Experts of a small language model.
Training: a variant of SOAP for the experts, 368M tokens, 5619 steps.
Below are experts of layer 9 (counted from 0) of a mixture-of-experts language model. Rows are named up (a neuron's input weights, with its number), down (a neuron's output weights, with its number) and show model dimensions 0-127. Each number is 128 + 32 x the weight over its row's rms, rounded and kept within 0 to 255. Numbers have three digits each.
Before each expert's rows: "mostly gets" lists some tokens that are sent to it at least half of the time. This comes from a sample of Wikipedia text that the model never trained on.

# expert 12
mostly gets: ", which", " has", " had", " have", ", but", ", who"
up0:090142150103165169151131095097069163157176099077143170144096173144163157120163157142136083141163127090084076131106126130141163138109212160139080124124111107183161087115145198141121201116157125148086114157096155174091133169133119141137076124116103084104078203174133127182116136146130172164152138137127141053186176084139167162179042164150074095072180104170084092096134166171101150139125
down0:178150170155128118060079130110142129175131154098155134149110202136135168068171158176124081154134139068132130108126125174127109117149132176182180122138170098024085134151075110141146171117099101148096078076153093147116101137117099126154143119107100163137129115161106163171172108101123134120132148179148154138098153168080101084084083112108138143146124112114105163138142141189116150114152

# expert 11
mostly gets: " government", " school", " business", " Association", " coach", "ator"
up0:177109112137100182065118106121082118123120126133065123153118166127173080126138154125176135156139135168084148091141137117108191158126162209195143084127102144110185157159150140116092087112148144120080133135114188166106123083162129063117164110118152123151113177127111136076143171150137119106109190125134097123046134099108180094148092069094153079121130140129124166123132111151092116103158
down0:135160128135170125094113181164177137163139166134120137108145097099105092157113105134085140159138124116106113103147174076125154109091120138119185111149157142162136123145197092176159098087090106193151137123150171125066194117118142152105068072079100168120085161126163119090164154092097181117142140048136089151153139136114138078144141109129144177143077113089112112112103135135109080101166

# expert 5
mostly gets: " Re", " al", " Se", " Har", " Mar", " Be"
up0:164154095184099223133123111121119097096181163150124159150143078134132185119131142111157144113121103140133158133143097080127189125106181127179074172140094145162186159158057119097126148192139141105135196145132116144110127139161085151111095174160117189141117099110130124135169151073071167110108105158108113091171143097097095110125122117117119085146143152069153128126114122119102176131156
down0:164077156095117087069121086089176129162097171086151054162149148130164087116108124098143201137104167127101124096108096121122093182097113089151135127111063097109091097109154117076164082123160126154161109134119140109101174067107092128104142114122152126115134116108108116136145129088093206122153121190159156132096189156146088151124172141123178123182135137130136097167179136145105125105098

# expert 9
mostly gets: " in the", ", the", " from", " with", " his", " to the"
up0:204104194122145178101152129105170073040152147118164144145091191150163132160104132115123091147200190118122097115084098156123129154168102130110103118148171200151087116148113195170205155213131123083157106105143110134090160129153181110080118098112131097154212115174157185191133118127091123146144123134124154191128144127111109074124171167102121153133144106085096139102115177183130168147165
down0:127184165104134177174132131127089106113110176133116150079123081099130119116135138129186079165112141130118114124162108122096148090125098117131127138146140158178094121112109119255147097144125142110083143141159142101147073138128108135076061163115145177127121122148136082139140182149134159109127105136119140161118119132161096120132097124105134112120104127099136125137138118105174157144112

# expert 15
mostly gets: " him", " began", " used", " made", " played", " between"
up0:156121118153136119144133100137084153159159170142107121106084122163159135100092111107149090146118122173178160167141140137146122123185141092187153103137135141110115104162145115162080176122103156166091175175126096227130134131163118090116176109164086081164175148110144095109139160132125139084146170119129119087128153125091140138201171125151121149082119092087117104118109168155092138134105
down0:088136107150092151120094078164044183101135154141095035129127173118151167130153095137095117150141128155124156041069127093132084172182091117147134166140141118129150130117156125142114093049133156181179172117160115132148125152196180125081180137153106148117225090067186091123100131074183135095123161140159124141188059085120126125156104079139111148100104138146142110147175104169156154126125

# expert 8
mostly gets: " | \"", "- \"", " named", ", The", "| The", " known as"
up0:132214157144146203111069119123134062147154146124069112116119108104127086116133120117079137147174127142217106059128114169155165132187134120124103138131111124186068078151127130101134139088126077159138098154092179105140159134102095120119122135126061146128109165091128142180174112135178142121111148126117177112158159126170176103146169135125097117186137134102102113143094115121138110128120
down0:123121113169106084112175085152178148186113146107062152102079084164120071103110190106158147171124142119126101123051138172152099118131122070151130144140136148146162131173207144180152158135119129064139060164094126077092132115129132109129109132085082137113124079135147146111152099162176125107137123136173208112117163132089116086114086096129103089147126117155155156159071120130121072160128

# expert 14
mostly gets: "°N ", " km", "% |", " | — | —", " km^{", " north"
up17:152120176131090168162095140097146139184123144126177089159134134153163118161106179146049119117171160168095147080146125091091172080068113105150133178158058117073123098148161136116119132117098104083105131119200203078116079139166098143109174102172110137211135157123107101133052116222153128124105142134188124133216188153138146110088153141133141177134165143156144110127095155111138124149095
down17:131094147067108132109183112151147139091161099124132102165145171168134167095153145174123109108129150112169129161080115128138079084122130120150172136188110153100097140130057138168074147168082093064125225133168087141095158089116088139167092073135193163149156102144129152132085104130132159151088105104150150143122091106074106110181172070101139076082147165154130042145065173149184070116109

# expert 7
mostly gets: " de", " t", " g", " k", " d", " y"
up0:139137152151128047116140111093118129141081116111082112122132105077092151058121147174129159133120111147126166130141075082170090118100151128066073080148131076109088123119160099103155156145141135149126145095115135075084151123145151118126093124150166168156084125163136124145124132180094096106117162166160091115153159090159057149147118139165128122096120121129205104135167110139121105128124
down0:120129199052134174076105133143089141137079116175170118137078152128114094132164142063119142176118162131154141121114100100155087164155093053134133134151164126084182193128140087226086140145112109132154146094136174156160160140170194138121154168170119163117086127153129095163101176111119125112068182105106146110123114126203171100083132123088122157117129121147147128126176088145137146136140

# expert 4
mostly gets: "The", ", the", " The", " for the", " of the", " to the"
up0:101114148112131155140132124147141133165093157169141203186169137072136096051159093148127113123097155151103203181079109068136136128151133135138119126119159136147160159077159095140132143178172170154095169090084093123062142116156134087135106123156129146106145130152145139085181097178085138145141099193153183131124159122127112143131065150066071162137154124129164083135121114126101168094099
down0:144173077104117155141138141197155109153121197068156113094125125108131106092147112101128140119168190087152096178112142109171108124081124135105104116153176143139184103195138066132100120146161169091111076062115093170102147097101170100112083145103155162080076126110094088103074096126151150127166054096134150170134150117161121183093121118179052144161128148102152148126115140132180131179139

# expert 0
mostly gets: "In ", " in ", " In ", "- ", " March ", "″N "
up17:168136120124132142117142112115127112109122096169175087148224147127120085159051153152143155113137129132086111145151089126092097104166145157146135067117103123111112087092145143094079111071115200116113076126144107119139175169103110246135065079199135135115143124124145139153108104104112092216133085118145120131102153118100109136178114077178193113146105149137098124065085170118111129114115
down17:202103161119171143110108123154116111098110146143066133139144143116078112126090127181139080112102117165141136124168172175068175105114091194140094087115100093135139167105141144129098169124089138151133172191089120167158182095140091135134146119166091127146149121120114097203147126078173118091154040145143144099138131114123138097105124118132202079089243113088123112132182119110127146121092

# expert 2
mostly gets: " was", " also", " had", " were", " is", " more"
up0:152066078129216161167118145075093117170152088096139159074121131182134102129087112118154094103112060099129120137132146121126181131106102136130124168137136029074157154101103191127101156098127120070153120109138114119121169110124182156174126118125086089190126100109119126120145150231159114159130135135185132151153138143109151168076128137179147114096115091161196219133088117053105139119107
down0:139111077179138066069156155137122152154137103092129168031195126083127111071074115136127154098153066129109186156159120125110133130161100114094157162175096102089127108127149131125110121127122182115194097141161091095136055049108098069167109150148126115157098115085139167087102165126117145193101241146161091153092063109149104073099196140125209185086127126159085093151140161070150173157130

# expert 10
mostly gets: " American", " New York", " Indian", " United States", " European", " French"
up0:121137131168136086172144131145183113149145120191128148068197199119151125115085129117092125130147132168069143108125107108121197085203156175155116162094151117151138115092147087127121133104131092110122147199173125115081092160087114132074110153105161150120124149143122126186105146153122134110157148179100131131137161102121108151137113101153076110108136109109154130126094160147060079138139
down0:143090068144150077080113122132130127121085144161073146143129133139111123156123102192088166127123107106154148162152148104170123123144131206154142152164123153162118148172153086153088128113132107118118103199091170151101191187123076110082139127040177183159083092177181107136147126088168156079113136129155112080174094126103156180145178137110109149177118116164101099097157109107120160109166

# expert 1
mostly gets: "ley", "ini", "berg", " Martin", "ena", " Thomas"
up0:083132128171109067145161130144098099106158130115149084102087105009120147133097162071123170164041149151092132089211084100155091119192093143142103169181132106119130188110155083116130092127119137085141102057163094107129109144164093158160090108092168150145093095173115082113126126059159150095131100119157116109144156096122131084158163178149147089139067084118163140141094140062116169137124
down0:135074096114182179146160129149153128150132154134179133089102123132189126115143186093131116153099092115146080098109094093074088134100101140205113107196097171105167212144139187138084119142104071159136085115164130104162104134153143119203102159119140172117065189121105098122139132126130201189116161147086146107111126109147089146121162221112133145141113160151142097145119134128109161119168

# expert 3
mostly gets: "′", "% |", "| Party", "- Born:", "| No.", " | DF"
up17:124190122126116115154121165128108156141129154131160148063091173121136107138169114151124145169126135078154101164084138155128159133121143109098142152205097159140168078163095134127120113121139091224125127133145132104164116119154174111108168188185143103161152192122128144153102155089174111136160119142165109199173152154149148126132180129121148143137128121073149130132090146144172119177130
down17:135079102129129110129098125139154164156128154114149051075099115091131124124132140174143223118140154120121145148102079159118136117121093108173161165142130109143096108152043171154070126151166148165094111150079127142098138121071109085162114096177137107137095119060168113169165093128146116136124114181120139139102158126118049111105134162161147081094130083140169131141079132119148121143177

# expert 6
mostly gets: " x", " Bailey", "iper", "- Species:", " Grac", " Mr."
up0:186156134096134126163154133125109162154115076112165166114119193092104172143091090144173073125114137098145166104165165134171143152114209079149157125166167132166102111139130131116085168170104151114145169121136138138147144147154159153102117106110168134190125133059166139143113156068161114093051131206162141145121129112107172149132148120226071135081174138112162138074137089081137133128134
down0:143110117130104108120143143107187186161113141128116135124129143124119161075120107104175121119073137151113139122163117131109107162079147158125114131171125148089127061130117097111178103125155102090085150108174155127162165132107179102128105210136115102123044160146130152090136090111133121084125149136131163135058153117161086164098112157165107163069103147154056123178135161043153137085109